config.yaml
n_layer: 8
d_model: 256
n_experts: 96
experts_per_token: 2
d_expert: 160
d_shared_expert: 128
activation: "swiglu"
moe_layers: [1, 3, 5, 7]
router_score: "softmax"
normalize_top_k: false
routed_scale: 6.93
balance_loss: 0.0107
balance_bias: false
router_z_loss: 0.001
router_bias: true
init_std_router: 0.0331
lr_router: 0.000768
n_head: 2
n_kv_head: 1
head_dim: 64
vocab_size: 29967
norm: "rmsnorm"
norm_place: "pre"
norm_eps: 1e-05
positions: "rope"
rope_base: 10000.0
rope_fraction: 1.0
qk_norm: true
attn_scale: 0.152
tie_embeddings: false
parallel_block: false
extras: ["capped logits"]
init: "normal"
init_std_qkv: 0.0318
init_std_o: 0.0449
init_std_up: 0.0318
init_std_down: 0.0
optimizer: "muon_variant"
lr: 0.00813
lr_mult_o: 2.0
beta1: 0.95
lr_head: 0.00664
grad_clip: 0.5
warmup_steps: 50
schedule: "cos"
final_lr_fraction: 0.0
batch_tokens: 65536
seq_len: 1024
doc_mask: true
train_tokens: 339900000
steps: 5187
dataset: "wikipedia_en"
Below are experts of layer 5 (counted from 0) of a mixture-of-experts language model. Rows are named router (the router's row for the expert), gate (a neuron's input weights, with its number), up (a neuron's input weights, with its number) and show model dimensions 0-255. Each number is 500 + 50 x the weight over its row's rms, rounded and kept within 0 to 999. Numbers have three digits each.
After each expert's rows: a language model's description of what the expert responds to. This comes from a sample of Wikipedia text that the model never trained on.

# expert 39
router:449530525490461536517483421441522565528512476482489493514544566427588522530593511467456403511528449433495502509446508534474471430443507506514511570585412545514445470420529573487548489472480489571548495516538519495434431434477571548494479435452478507567538458572507401515482504564502595512564474500540532506425602593393511483536513510469492484497530430478562577504449612556515437548566555517548465460473457501511436490526453559590518475497387450507419482438516465539522488456471525433480564490522415410545434483495470503435477477466556509552470485552426394566461500441606467545524495453505451618450421598528520544602460480472555487486553471498437582445560542484446562612475599596557504411511549538472545577564497418468523501551474576501492507512466553419488412562549503
gate1:473499525393533479505549555397574514510539593523481503403499575557482427517517473437468476395515559540420576439422489491519471533449521493562502390419441510351517417498512630477404464476572483503439510504469430513486536519512377537599483538420381527446557502425487515520513573522513590559540418524506550455516543538535524509500570460428585589498541490476462434429555529505540530421491496418488451437492556498499386476473444479463481489434429397532541468449473558406496477450466508501511505506530435449484397486450460484507537541485529513443467483497468490462419478501547510431502487492525621512509512389429531403489444510536533499428512503433519407428497517416527521503482442491555466414478522510601505440481524493510500510475541525571503504523498497555407528469465481
up1:465466570522580378561514509492540530480470561603569557573510537596490527560603516483517497555619485571461490431531457501499464583467556457572524534413478569476521537474518476453564423520413500445456459552484490512439463513432516616533527512434553525501572556466490487560561481518524529504494577550511457490507497388525489585435456437626546576557490438408393491530557519526491508409448564512377489508520459404485503539484534536491535620402453563455448549476533407454522526548467534536448410462460519510527561488576468540523566533517520553546457518470485459454504505525487476434455515482492579478499479529497467492501482520471498443541537476578505464575547428470561432501538468492438460417612510563523602432497566475504629542487457466522551478505498506551511531406546458
What it handles: Line-break tokens ending table rows, list items, headings and references, especially after a closing pipe in wiki tables.

# expert 47
router:477530515493490509513538432443569558534530483491546527532564534432469473523559491468475493513545379492499493498489508562482465433493495455531497525524436516552525448457504544478573509466472467518550631527523499481497494423441526501447484437551450525555459503515599503598453461568476527487461476519522534423512553612506518421611533512414486435485531428434575547380467595539488431572563526523552494438453382523488500435493458541594537522522462432506426524448442460601515554408448531493495545467465458396556488455508516528512553507441559537543516467543481396515418463422511488531520479439562452542455499549558520514577465471437524505480595499587494588457492546452413548562512569530496462425481640539452502531588441480443612533563449566548455528517432551503437478589594553
gate1:434517506487535574551523554535462506512454477463480529575527478509507488553503545488509496526466525493551538542512553448450525569427455579486446487551593566521513503574378475433587527615452519440483473448498402420485517394502559574534420567495492466468465411461463507558452489490541472501507502475438505500493548447478438608437586426464518464528443506519507423468595493445598403458466557581508561502496592468459502556553577497473481585506538513516538478526391490430497522502523588516578570570462497490569548516580433590413548476476499511503496533545608547543471583538529471606478516466503446453503517496585484389636471513487488521491565528477526524514561446399384542569576492553484442552529508445476531398500594486479457534558576497510464497495424476534499477473544479
up1:430445422456456538417472484592532473469405450465462472471503535602516507525435542507559523481569476473531509472550493586500578483429486449536500455507457466513570554440518449531406472556528571477479422529472410542480502456572482506578505393521490497489461509475580518467453495474580493438559495473414464510503510586553523610512566509577533458524547419578619511448498442475562565443497506510434564573421531467526475450516533548322579460533564514597488495443556437528519532560539439441471521451397486434495513380580455490427543516495497487483580420508471524533490581535469499487526504440460503569522489494534513449579500498414515452542534548538499461428589415456478396557468501494462524453531517556464397529560485497507467605499506401487532572449496489555515544472515548
What it handles: Pipe separators late in dense numeric standings and results tables, between goals, points, goal difference or dashes, like 34 | −18.

# expert 31
router:516441520504527557493425470501532566545510489477490491520596506437515556507549486512511436561495481488452518484503525542493511441442443370521486536516451529631441430389468454430531537596476460537586529548507467496476445427454561542452546484561502539494517404596501491508458398565479556500501459517507519447483543589495536464535488523450478417472528434433549469443453553515511494551524532489496486447453368580528462521498498526553491518494436478541536512481450453514496521416511586491509516489468475437562467536555447489554401580482544508522499484603519371617479512471469471536509520434599481531393517539513516453537424459426483571471578450492463573465518530484519574566424541569522476409552538547396543567538422339538498527520400571516468501512473562410515448580577497
gate0:468432546448469476578449471487524467392556557476517501467528642464478509481448527542507464573475378647521537556551500586390446605457462496472453507448492447572443558546506534477504536538491506414464523533562534485495515445500426455522454542552445512408433529538479532516488507571488519513442444516532435603451455518539528463383465537566522439464419472421514476400527484446568541580618529472416617420507512449508506464521486540503434541554493523556554458492556452415519509431462572442533474535475463481531477511472543517530477578471513478524465451558522439582494480378543447544423471442591485451525417488542481486479441456500478485552516435499465579588526491549569535477454480518501505414482528449536488540550503472441555611551438556485456487391530562513477480494514444
up0:593537550450516553446493449598524410467545472453518507459461500380602485547562516499507453541586472498417488557570550552524504442443569512505559507503532524512585494578493453447469550479523495470519512484540519434437529501446566401478412420581497592473525565472531487434423458538540472459560467486593517536552445455475555506505532492461500556465422466459450449478431589550538519498528469507491502523460507471540466545551544521474546436445548513525547510569507480451551598451572547435532546551482489508453625523388513398487513495503466457509499518545530514441465556422612500418557478432584506532455463503561432490387488435573523568515453501452480480515447528540532556478600503428566425475535473415568357485443497483483546494469509498510485539468527407534344491546560524
What it handles: Words in technical infobox fields and measurements, such as Binomial name, ft, Absolute magnitude, larger, plus blank table cells and number pieces.

# expert 22
router:469491526419482550534500478456515561508487449454488465537540577440560531508527591433498422634528465468480559514450480497492407525497487415620581559534494588524539487453509523482541515515417476538534530567492461452504488474534483480495495451565453493552465464599559427567500475581433584374564459548603539464459546535413504403510538395453435451500510488372501537465424520590527430581555549514608440469462480515496512454418423498559538522483514489454515492436502489527591628458456540458513498428474486457538483554428506518506500522460486510526543493463440491596471478484528515519545463478522508564526444605538497599566471494445565560423533517537497576485567554469471580488461577593531467384549542421423556518561442485519505480540448488529484569519475529563504492566552528
gate0:438425517534560511434488588471443540366528441424492451620523496487521578508432526556548471556547519484536502542491527507462546525415471515535485509500465496521595515509496520494420503498525522461561514488424538550547466465469488624476537525454548561442462464533461424476471574505506460506565504557579496506534530527538618480397548427444427431525513541469592525574528435515570438481473429500479415419473460445477480568516482563489557548546413539551412453531525514457595636512482470474300463488474510481372464580507512576552514506473506526510481462514485510542454531539535530567414536522452508465553555564499452490526378557449495517562548561454608567475518459519497475480456475507501560460508506489447436547496476559505458486468437472564558511540396555558584505512535534
up0:478517466462408487414484457529412439508445436469584467615484449550454487470554462517496522544417498523582487552464600522583485493462569520487540522537487379530481457539596544564526513510487529418476495517497455505538426463521550551420466520503477550567498506573570542539533513438518528527449432503495478472416569459477537528465502469485525473452405419447452566492485455545507487440524467449559443485451441493489548431478429508512489496511446557497502541436449463474444419419512500500533476389488593510501510471452475560438519579546494475479539543435463432634577387471497560393434621571560459490518574485518446517435577519468483530479488576420544625452575542530454489445511496503426445503430490467472419534520604437539478475496397495598461479541533605463472493442502520
What it handles: Words like and, was, he, his in biographical prose about births, marriages and careers, plus first letters of rare verbs (c-eded, imp-resario).

# expert 28
router:463494542493459540580514534505581524510545499514509559559565504450484534543519510475521422496558466430451571457469514492470428465493488495555488492542387509585500454463506594482561496471522438527620500535547502519427412487478549499400480508521474547543456499481568414530455424577425562475579440518559561450402507561463611468568528435444437480486539429421472533496470509504555523430430501494508472429506454588483482418537463524543504575499470483425482469425509429475480532450441559480471495432497450409528409451508499504457480551492527491520571410506447439559474444455516472523580419444614508529389498556561465527564469448467574457485543443494454539501493548523478544545433571547597476478542557553495540566521474390428536455589488650527460577551482562482469409584497509
gate0:469432449483524433485502499537457508505472509418497495505494508519352520497521533546481509501452570464515533501453576460427422531627445478579594422516468380567444419581422509504544541513541447565440564549409372411500496452495558558416561456429499496547537546457565510580528462496509440425477506572520523495487439559473507422525547567393552482464592546423559534498529528494534532410487482479533435476599536578500457519582499436523465506506500604488557457463527609534478507454428519539490539520515571448468459424559581474575524466391504578438454496447448556503490522508481510452568510517522493435498554538467531507405532442381554497459447529509545560486500417520495440516426501462477525484419522462465552509404461554521473490581602522460526463516507553492502524540522488
up0:442551505465518434466508501513512518477512559562469549509416538597449417592421591585519538510454423424528559484400463491551523579560582498641503452538449438575435522514487566534571486495544486468526535486432473475534500531543539445348493418496480438474481507458474412517503495571520536488446435480589484438564539534412586474454452561553447457572555520479524452456565458487529558452479487449515533468590577519475531516488489432597545536407550508490416471527445479506537440488525441492501508546567414509500443489495575437576555483478578505447497487481454490396535512558577601524578476494517483453524544501451443547548388524494539447435576593469451512509484546523516478441584516483541519547557518467602580525529494508534506601544452500494517591514594484492517486491510413
What it handles: Country names, party names and chart labels such as Albums, Spain, Turnout inside music chart, election and sports tables.

# expert 1
router:412476498480487540525492458466501534536513426490521529492532513428573528506522515520482394544515407505508523489407548494471470506408540503595543533582534501576456429424432559530566538527417490544564534542512497411509420486400565548503496456473506555522478494517593464559420456534491517470536461536542563418510531569466555413525475484487427436339539448493581534452489484511505432522473562528487473485459357489545457462423463540486480491516489427422470501467477490548522516433458519471491517438452455413512499474530544450555512440459532546533579496485540379488359436459535442450525463471548475568419449517561492533521404440402587490407527512558500623507558465472475509530478519556564454481481540592492524543523398409503502490553465567550410523582494498435465453542567471
gate1:390471535528577477432566468434370437541489486560560515466541549555508483460530504470548471505464469432501456600463478430454521634582490444508488451491596522474474505526437481436506586432480534545483484505521434440553464472480488461563410380425424571479499551513514516559501539465440550516460530585628478493590538548447584470429499494512475534557487435511531552646527475494587428499468424575516488528517464474551468492432446519405584570500507510384585526466411490515456527458560526493583560547582504480535540472441494559450501514477504506500559436485527447508501474488489580560479405535434491464404515422415490552507549503492525510463487461496509470527520498508512454507509481456538435525467511466352636537419483505509455565444546500485452514546513520477423524491533438
up1:476475375527517517527444488477523546492538465491522485446549571437494469485466468645528498436585505463547488358467527502524486603555601493549542487457553474489585430500568547514550551439535501466430501481476529497477496505425563450427522517442611511390552534500514518507462484462520449471559474528565454516434517516511461550494505500528477643465414424473441554534534403517512528454416502477490526594537477628547540496527519546525559593595414548510559491613558550478602495529487483453574526495524553476480557559495560491520487548436471504423462551505493444455472510480505496529429536492531452471543544564558556602451516496511491547439583499570420440487460621496511500532473507407512482458486452536494565507546478452546495599539501507454540560382484424435476489607556469
What it handles: Content nouns and past participles after a, an, was, or were, usually followed by of/in/by, such as built, types, months, made.

# expert 20
router:436465506473473558481492439488442523561489466498496506536536584516507494520539539492500450577581471488452470532465554558466458500455551413538513580532470531536482451472529540527585544536458464593521527525522452537439486413477569532424439460480544532549475474551576422551453472510478507462544474512538532490497522521517529460573408490435492458456659455447579481379478538561534477517504520508473473526475505500544463454436408497573507572560411416424407525454462458572580581504464560437555548453464403428570519504516555442438547493431535580582588437595499510535458464476533450433524419420567407504440442611565469526543470470498475505412570412504466543483520553429389553492457483509590460477547547571490578579540467526417523530481499506500464548515484555534411514520526569
gate0:462506531541518409490499552438480525535457432514546488538535509581424512416533460463509681529557538530402489537551494576520538418525516454578423445440561490569468440535543526538574511520528476524522491430452491525566516364453561417396533434438531447475548488589493493450560443518490471456462534461413462609568517435518443445548461529483479537459475503613429454438509509575585463507607546494472473442533532415552414423559516495450449418493455429456470567512523486512441547420527598457409550471519504539565454492574465487481588509451511535550504510421563503513460464552525478449492527527540438514501483507465551548427552477560523429493518541516566489511533526488426530516470620481564491530564476464554589495557462502502463519547516547586403523567439434484505476471497468
up0:576517478509573560456568495449438504540600521462498546605577471487584446413459504444494448514476528530501502544490554530572448588424494505489461495526556512546485509454520430525534456428413495549547467511445474455491473562664480497517480461483540517458489485421492551534519544540505534442476489446445412477502561533564414469586439591497502471481535476506497496472507478546563479382420489544464557440530438523463549456476404576501551423515493443528617455600469478447493490450541566479583552537464550490493550468496632486468564431506502519408615418480538506504542457492431481474524480528535489524507542452474554433534507540527514489522538422496420529513508474476476434538520484516520554523442536529461427666451449471519563447468475435425444516588613407487473421481591433
What it handles: First pieces of capitalized words at line or heading starts, like Ret in Retirement, Ren in Renfrewshire, Mc, John, For.

# expert 14
router:404453531492492523482480466412552540523495445420516510550606520417554589481586548419523439565518419433502549527413511506499491437480467461523543510509421487566496412429462541538537545575469489527515545473537491408387458504435518524449432437513482570511511406506588486567504448500482593516558459547516555479464579578480538496483494414400473448497552442443487583506493505608559499470532546526531428468506375596516530461469433518475493489527410453496498493499482472586579528429483558417534499436493419443530489495526507469419518503448595512567541435521506539515448452396547453497567461480491402551433484527547581583534409441464498539548563470488506508438465582479459594552490518559458481459581512546481580493566470444497600527561492471505476508507427559462457477531563456
gate1:479460473502450400446537457495465575513381526448462540508616493468556529518542523439493516570511567421534579560453518515525572462519471579563435425490528491513536527482514454511483475566413493572546421491499491528493546438507483486497572510488579474472470460503545536405446569570505535593455443563464532515546534477469530430441552525483446473545606441548393446443361462450456540374500471508505576508443584486486521465439455465508446551534490563511443564548519511420440574443460487441396475503566492555494566431477553538461459498568552490486444398503489430507431500495565591610534455577498526449569467441533506483397462515463491530470564560459476503512546443553574470501446514561608471452468487576462516505518417515447443511534451499564478456441505564488433602536517523
up1:496524482382559388532504521488512372367554552551463429609566484566450533415403579455591454584524561458513579452455574491417434387501520589523549524529597486529494433514476474498484562509476453579510446463514531555477408515489492476474526467548514461482595495575480454496459512564562562579502520477545429539538528544461383527463576432560465415513482595494476473474412454542463412500402443438430553507559541386623538477494475553467444507458406556509527501480464465398509522479489460475524559563489485520442518512506487499492575519484453452506523552538468470540541497535475537498486511487475537541431553429484508483534511471519533414524580554476512571472518462456539553451531493497516429526456463498552499590497474469478436484549453547556571461457467423581502447508538519
What it handles: Infinitive "to" after verbs or nouns like managed, able, efforts, plus modals would, will, could, must, not, before a verb.

# expert 41
router:458500524499456467513489478502479515460530459474528580524518541490528599549491529468435466562573473500477500453437555504458453490412467473515506533569483473613448479431536513453559551541526495559572610495588543478414444478518509588447465508548486540568422408588505434522446464496503580435499366528526566393557552480433616451540513469486522487491540422422556562495456526510526454501571540496505475471406421562547496435497418510455520445491414471509475539401426470483548513497464575473518512415510404435587481513536448428448506420436601536551533414562509399558513440464562426519527483447496544585387440542575477566519494483410492503461509448463462517500572533493468543517473585568519430441476515474464461559487415448515496520544444515476468560491420545505484435571523557
gate0:503549444463512509407510478556529490499569477474556553541421442465533456478548567446429589467468450567518614535557509502431474576365591379535537487485478524515551498577473515519467445484446473475450498514568505523493534486456474584541577415497474439541505510482466482451507410479626476565483521499502596446431564498502492539492476563510506553470462516540504534500609485503520547442511496622551491459523498527452546503491470514485604530464489437556542556482486533531498578589519517509468409487492551431565479604538486416549540566451406475446658556570430469417518441484497471495636452455432532411498462405515566499484513441433531509524580494502466525484503419507535519561558518505431470452448505426496459507551388470536430499563561501516505542558484493577536547482569452
up0:508510591467460483568515479512524545572479621475538514485556626574506399577517394580540419489476545565459533444546532626421507488446452545501446507636504559529423545517537401512543535501595487446473499458508446342500537474540449511502512467437538410510509514490509511512490490464470422483558518452450464529482409454483537427419516436510441529520509475420536473487522468510456481398519524529532490498518535568528512550475450524421533558556443475517394516466500540505512511473531402484579475551532489337541506434536499491592435423532483519467478482471544527548523532499526538528478559487558564526569463580429469539542539425545477418524441542526522418501495548605512496468506443482539542449487467463534517542459548461516525538401447548576480440445460562476557540380461543
What it handles: Nouns naming a creative work type after a year, article or possessive, such as film, album, video game, television show, song.

# expert 7
router:482469496446511556529509520477578519477584430447539516560606548462538551474515479542435468476589490480478541499514552440478433433425480438528443539514432561544495382470512576514546473519467482532495574584572547501490469515515560469452457501459437514565510410564562482533447399623431564492550478557559536460475471546442563508562511485432496428544589479448512468459478518545521503486594555518570481429460460577551457526529476578579550511571476501459472527481427464506490591485424469467522468432498414439607476476509442468463517478499541590525529477582437483500455477435520441434545451463599408469467459543567570505608467510483572546415497428477527557477549522451452448536466564510514387481561560533487497535544469444522554488523484578576451510601481624504440470575502584
gate1:500501397513578380537488597505542408506517473427423471525439502545430608556539487532443545463475452480454472526515504504505423425444462473609426542508425599593560540501404542497464476465551522465553531575570520531425550444490449519555538473480642515514483378440561570506412475537496456506544509495511500421529519461537536518500509447419459478555507450447427543489558446522511497506478514576620528512459546570508444513514605523566587490512401456547459514495508508507588555464567471486576575496471472499510490472491528533492463583515590533553644471488425524446499487490512450494528442448452485504512431537457509533533559491609569604493446556451556475458465497547566480499471453424462488464438502520441500539513498551553532526495468481566496505529492600437585535526458601
up1:433463603590513476539548495546498459545457514539513488474529514480482478459483575578485466515467443570531569535430475563432452452567462500455462480526513431511508525427449587527457573520429523590507563494531541525473609439557551542490491539440576556514465545463503597594450568475532452526505453484656395516464482510454445477477609512510453355429530548503547470604537519485490502494495515573409537462430520439447457474541435468445487536451477513508421488452582482484578564495436489459423465439489502489449480499522472481543511541430436528421503460488570532421477513542529473506580453546554457447484529557445525482537423535515551473411477569475479433607535346497489439568518491477495516411533457504489457471491468481563426484442595587453534526578556500490559603468504511
What it handles: Word-final pieces of German, Nordic, Czech and other foreign proper names, often in sports tables, such as -burg, -ová, -heim, -ung.

# expert 43
router:481492540563442464605472489441580595529560477455482490584525565464559524520544541465410468565528457434465470469493511507496434493501443479533531508543507521560496464469502576475553495510463421507538608566528451435511501487477583591454420462502429521542505482501563493528477489533503462505567483558457578516489520543471586434530531391469413450521596457423456536446531557580503425470561559492536527471498488513594498522544436495575537497544463475493402510484452410538495589486445572489565522430466483399549420479463437453397532500423546457446567492568442460544438488395563477602548461431532451537404458581518496510596432494466535541491549430567502587402558600476498533529479551548508439520532543568489563564580505477481552489578505506529401509508442532424490486504546564
gate0:512481511475536451440474507443424597513587469580409465500528494544533568494437525478548517391478406422519586542541474468454545486640587506455510478478530427464525489508574513510577521505435477507535536516526510525535512534475426495419530383563624543504464557537522468599449576504522545512548583515522556542488482531520486403454459472510542482560439504509496512536366512508496578524499440469476463463463582569517555587523516443441523532530427447368551483443450462459500472562530463467464429488490491459459468483516551504575603496471508565534446512524524615478468500507481587455586472484496492529495460510464483395562571569511492475567479437590453465540527454561420501466513593481595504497515585450494472402483591530486544491580421425541411492431451514518440531475521443
up0:511464532497429465407550538493520490439530542546446452505482461474478502548446608530557534518532546465545512529487532503427525424515442477524550541524431516479516463452477472524460599416456501513585523638481498532461469466503475459472505582532554534429473414454588535485478609625452534448464476486512490544402499475456526465448501448486516427511495483475450583608489455475481542567568471539461567541591451523437473474537477482544501561427518497543529506531521588525477592515600562473519500454505496470441520349481593494495484457475525422539500466584481473555500574475438459521593499610589651607459528489488466512482544483473554503493499485524520568409560507573549521514452566502618454481495561580450591540480531532582434487484559550585543468533526460523583549536533433
What it handles: Pipe characters separating table cells, especially in header rows of election, sports and schedule tables, plus field colons like Order:, date:.

# expert 53
router:452401498466476495512505475489593508531599502513505554563552524477536549510558527481495455505583447484478485471430539551432462481481506452550463544613492529545426478427429558479601488518488490572561503524544504440471436433478594557451453514565434567519453499522551457525404436569475529453509406492534573448453530560436574485597518454479477504475517416407497570502522543501544438499478479540538491421388432550538498476520466516496496534502463403535547481421450485496510536450467559485536441459508405426559481509560481483503527541469516562600545473559457365467452439500575438531523465402529512605436464554494494477603504480470601485401509433496505542514536566487445534518444551512526462498567599550516580635595455434481540486547475533556516518473488532455453404584477565
gate1:504563553549447556495452446579479507469512479449490531555414463566550564554429484498465474516500500591464423453411559457470522456529525526479448533517517443503523486539522527451394479527490512552446426484453567501565546535476514497456514485455543497468545503388586477485517568437477510456567465472419432501549525510383587491607538440554435494525549567616573566489459565580547487513493476514530515453521591477469586517438504471417607533573523493447552531494413544553432487541622525489404538536486579367558407497498499453473523464477507543455516470527512499482423435513511551388495517444449430454519497486470542506535540530460479449455613467480523616461480533468597419583491542467524551462541520481580540452610439474536499562497408502465498522443561478462450449498435453
up1:510474457509555492408449484519493508404485500497495418475421485438507514545459421508495482443402476500514486532510421466579558532412545491482586452380559523502481527458536497509559460489574541454486585509530529488510570403442595472411540562442558496457478570551499466435448511566543504568535569515542509480454490428505398415502504523644431611383550504601479514504419490496518458500551522472445616490525447530521471471482549557500454422516487426435542450482510519549519486461452487471547508466468502581621527537460575499484579518484573508453550511571543466486448554504509484509519590517555470536470509524665511508494514508499443429452571410509460521504494508423476560452552439456455520464535496557429412501495450531567586429605490461557405550488540467468511469540491426
What it handles: Years and header cells in Wikipedia tables and lists, such as 2015, 2022 in Year columns, Notes, Nominated, Votes, No.

# expert 59
router:469531566517460534516417459390541492538495485496519524574546574465530527444497478471448391530524476458510536542438508535408421404502484553529533567539506524550505519383529526477597582527465477579538499449520450441471410447402471522503500461554444522566502490522528459488503507549439545419556497554538567424495491518447532504519566468474490502443536482471498560440481558530499530527489483534548462451447443583541426459439412473582529484497410489522483524419432464588504495483473560478541513517492419459537437484493432434513534520459603531562488463485458451493402473419514403512591536487559510581395478530548461569551465460414550543397482525550504584487580518400470574549408653557495459414480518527443569539509478476419525507518454588539469560598475554445509453550501538
gate5:494588518496478506448479530595494447525476478579569490594550499534523586582503518520478520520498499430514517491429483393519505510403494463443407488430527510551452462488495455478492443555544457555585518452439520467391441589511363456461536492481550443524483501506592463542399529534527510516514404475535473592524574550548581514597550498443577412509537440559456552576424511502463527481519454450471431411443510467449544506490453537492456536458603553492466502580470585506383507500499551440516508553466411455563576547558418453517487479524489461540516524516440518444560518534516533599600467416484564454452538523541531499538559477496488434412468473513515444456466417520502573587546505457572554516495513433519524413549469526518564502466523405477566644505443540473441516507516468
up5:560535479503491456484470377468532554458394518475545472557464462486600523520497495495434431409516599568458491509546399601496446510531521502435514533482454457419514477465584585460476467528558495499562561550543524502512539392500458588543463431507418497470469489517401492523460543451450544463512505572554534525408494547524653500510423512608560419538545566517513471501552470549466520451482515508523501494499522485482478489479500492520490543504421458449490456443503379461508461484423487543528485467569570483613451391493513422472543519483528383458480480445502582566502570427452569512566584556451476525526513528443494447462538449580518464559441540572514497458567543425560461484514556476525473577578501414609497499531411530470494420542455478473414511511513485501592513607441451
What it handles: Line breaks right after "= Title =" headings, and nouns for roles and places such as President, son, town, director.

# expert 33
router:466529539439524590502475494446537500475516497507439519537588544442576548458533502450445528548501406425468542494471525529528441506460457519552522506497419553516509460442482486465477550517392484549503497517529467460428493386445491563443458465552507521542439449522526482508443466535420556510551475534629604466483580526386560458489485435492444505431505459509538505461480599535570453604520517483535447398469488545548523431504488609491537495472519483457486450397466464516533535389472498493547530487503476391564472501497457447456526543416559542483508462571446418569409457480558508532588480467509445554349520563557568538512456436465553498460521440492482538463522628440515590480425532568495449430573529487547580501569448394491500483515433456473456510556489567442452386572504516
gate1:572465482533590589561454553454663445497471596508518495508512497417472484544560518459488566512520450640478511409539532461487514495638452418529469562548502607508448583437434493413533533489501503505604524502541440565477527399485440529470521516513607516502532502453462453595502560493524578488485546444503542499497549663525492471475540479474539520466529530450499527492532536569544517509588519546610463497460531461579488465431577488551561570441438491536509504478566452529517430391570428475503383475474492549508475513586533503511472481488482487423444527493460471572514500511528477565523484521508459510469477536458494508481444564501535459414444525455419521563407486467481462479507530492558583478519499423450518600513485525510472408587465388538442452549462449490481569406505493
up1:505523459486471569569386505567485489563552569514411434492427518529590541457510441423436504471477460458532574459512470482552485555483544467542483558514492531561546453458477562461408469608560535468529444520537451473532426488464410459471515564470558483458500460522517459600510506531517526452521548558608500425512507542482555430532526518453483469527317571488571494500551585541508563476442411518539522404541543507479399523513520529467507500422599505537440534481494535526441495437528498453597542500471471513519489529417534490473513507451456516499600512597412458478433669457503515539446470488562503428533553417569534457575430506478415540425580626417506535526538462547521502518479549429553463546503486563487510525584578471551495479516486417466504564539542541552541466492524466
What it handles: Standalone digits in infobox values and scores, such as "seasons: 1" and "average: 5", and word-opening prefixes like un-, non-, inter-, pro-.

# expert 55
router:402447627488429574606487489473527524576546491553485536542515665515525516579505511542456445522534515532443548514416523519504492499425510434542460607529438527583491389441487568465509472495367418553480512536553513499476461513470562478531497478495453477573488471542516517513478482634483574486474456618518547440446540479489533433533444460497450452482555478451567472446459494517512499453510571545499471458457443585495482505468404515512525491515479481426422522505461525519541534465467550389536482458526469377542458496529491477434562470434602532471486507503515450636438498464474451455490501432503395576470446589607555537548468434418565509471549476497522544481571601457441527518522467470534376546557557466521521487511479429500557500586456517557491547533466545456517514562542538
gate1:523461494574500459464491504521449555530573541454496527626472489495522493540499508519573499430519467525476486549501529457529512558501504600410537497535514512533472516514574572521530461470533556548470505522481507486403564499488510531511502544484472443509541472531531664521359495474527556509529480432445506504505419477579576509581513439507479501524517455510443513426540546450446441483582505514445424613503445522517579535433500426566495502496492464429483476444448570574495576426436468483536515459460504408471512488479455485560487506568476499564448466486546558503549462487401508591564473548443536515534416513515599490551512569421478470481512410460548554495451534436468648496573515370495475525531507443538495591425559565428464528508476534420426562468548507420333491545581386
up1:571504590506498478515548570487543522482436425457502402593509475374521531541513500507489517540555519466525659444516517393483487475529542544470462370457551507529589501478513469465505414574516537570556460536485516485456525538470455556508448608549497582507469540518517463464580474428551482579435491467428522446583504465533570582471525537397501433493516533507475500473528400546529540523567553469463436428586480442501615521474426462536569418466424534496456501508426456471563447568565486583497482480493568411549439511528557468541518507507623466475433544514520474472468495507614490472628517417528529455465570407460586429541509529500482487571450478451616533496487554571417539518468515463488490520495437580476500542460543584547534496494466454504503529493552448522470570491508484
What it handles: Short consonant-heavy pieces early in foreign surnames and place names after a capital, such as Sch-leg, Krz-ysz, K-j, Hö-hn.

# expert 5
router:402514551525478555507498444480446515616493507493461545537516629515502482509523579532442480552529469490453528515434613577481469483419501414557518569491439494555532431424495584560541589537438509595554554470558486499411527500504535529500508506532560510585463436553529426492350427554464583433495447547523615518459528519456555493552465495480520491480606442454502559464491529495481489447592535522496471475458507536518497455449435504496481470555456425441456461494506454582551557446458544456507544424473428443496518528543557452473582534452629498483619425600428476529485464429501467475581449463521401506467432586612550598481448467466565509447590486517467510462517557445464551554509506471565474527548527537508523527504518497475446500487537461483477595534395509435462460534518555
gate1:589532475551538527530446466527499496490491463449459454459529459497457480491497561467520534547460505419437520486471535530549596435487500523478460506468472512621450416502444471500644522520598502481390539483525494532555515547513463503511503458470438400533449508398496523520542485651524530455523570471471532473500517467500498457638528492499512569564495449550508509488412458454561377555475529386481563430528426418516452496463540554428478381534520393441388601490468452515510549378516459578514437408512529503436548534468441506426419590520511497488565510472478525490610488522404488538607390498468461524482484456566492489513498520600483444487566468507474508538512507482504499457528563488576514465581566509611488490467555464499454458540535497429531486540477441572524476502541444
up1:512456472482524531525527467507460544500485490596414463497543423495601463523559528528549598570571454475515520536530508501444475495585528594452517481546533516467399580508520547447541455532541597450405460561569523592564425497532459581460559505481521436526544444449467507437466442470402578513548456450457490525465409526582447573486438443421496477532512514589504512471438564521528483528517479492477587510544441542460478460513534524466455581502529496484556456515583545547500485475458455511564422539527551593450520452507478522482512463504484459487593508464482446524535473374437418485496477474446439558417495482385529501397415454492504582438466500447477593504395527494533506454543462525453474505599460499490567484588543484523512503517452528539350588443509486561385532503616438
What it handles: Word pieces inside capitalized names and titles, often after a first letter, such as S-ar-ah, Ch-ar-lie, T-ar-zana; also "I, "In.

# expert 37
router:466533535455497556503491521474518569490563493421472476532601549441562510510564509418518440632560445489450516506501492576493472475429518486577534520564454527544457418497519582517517474582477466543544534548556497496459494522419532601509483399556487529544468468517598404609486460542463581457562448543567588493488521561448492506506532426378451411463496491454470514434457530605477454522524581584556467491450457575509459456468419497535561519551475471448466506477415433534539570415450563411535498438495440509529538503527474403478563523448504522521541475518454450571455421506532450530512471449498448548419517578553525562575438485375500566528543432496450567415572515461473493511431529556544417446549542498443520536593420454534540535550419535530507540597500506475482468508552525
gate1:450580561469378490560487521524488485439517496525426457499431533429473588454523455560575519463496446524474572512493441381481448494509503486479534466483583481492448563512555410546481478437501523534431472511558446465441495500395374472465555577491484449497454498574518510454522500555473470489543509540504602492480464477489519596486588495438580537570497512535464526599431548418577557627532493502465493570555530483471434387498508515555504506484534508415378527520489582437485551451449479530501538543400425514462503573439456489612422537515537502531555574560490566416460469511433519470415509476473478391430540482445401595553462488474444578425540510506465450476538492422574409601536493467496580455539422489500478506482485505495517530557499552574514484484488499488442481491513588
up1:450495489471500544521548464464454465460523492439505419479381469597496503469493596495431456570521559579476472517535490485596400424388523423525502556435463560512441486554469525497597624519452500554548477535467630532532488495506506437482468526556496497490511573579438552536470425549470468544504503460410520564530470502494489438432458458560491485603587527551505539537487575524469536500579607487519536474505545480420497581486444478528482501518516597432497500435563499462489462524440534475593468483495507439525498503518450538459467402443453532470471511510551418460684557544521528566469534497437510557455534447562461495516424635560526531554544442515496471540524509470511541584554506504500594537502420490456501481583421410471557512439568571400499502566457576519446530516476508
What it handles: Conjunctions joining clauses or list items, overwhelmingly and, also or (often in whether or not), but, while, although.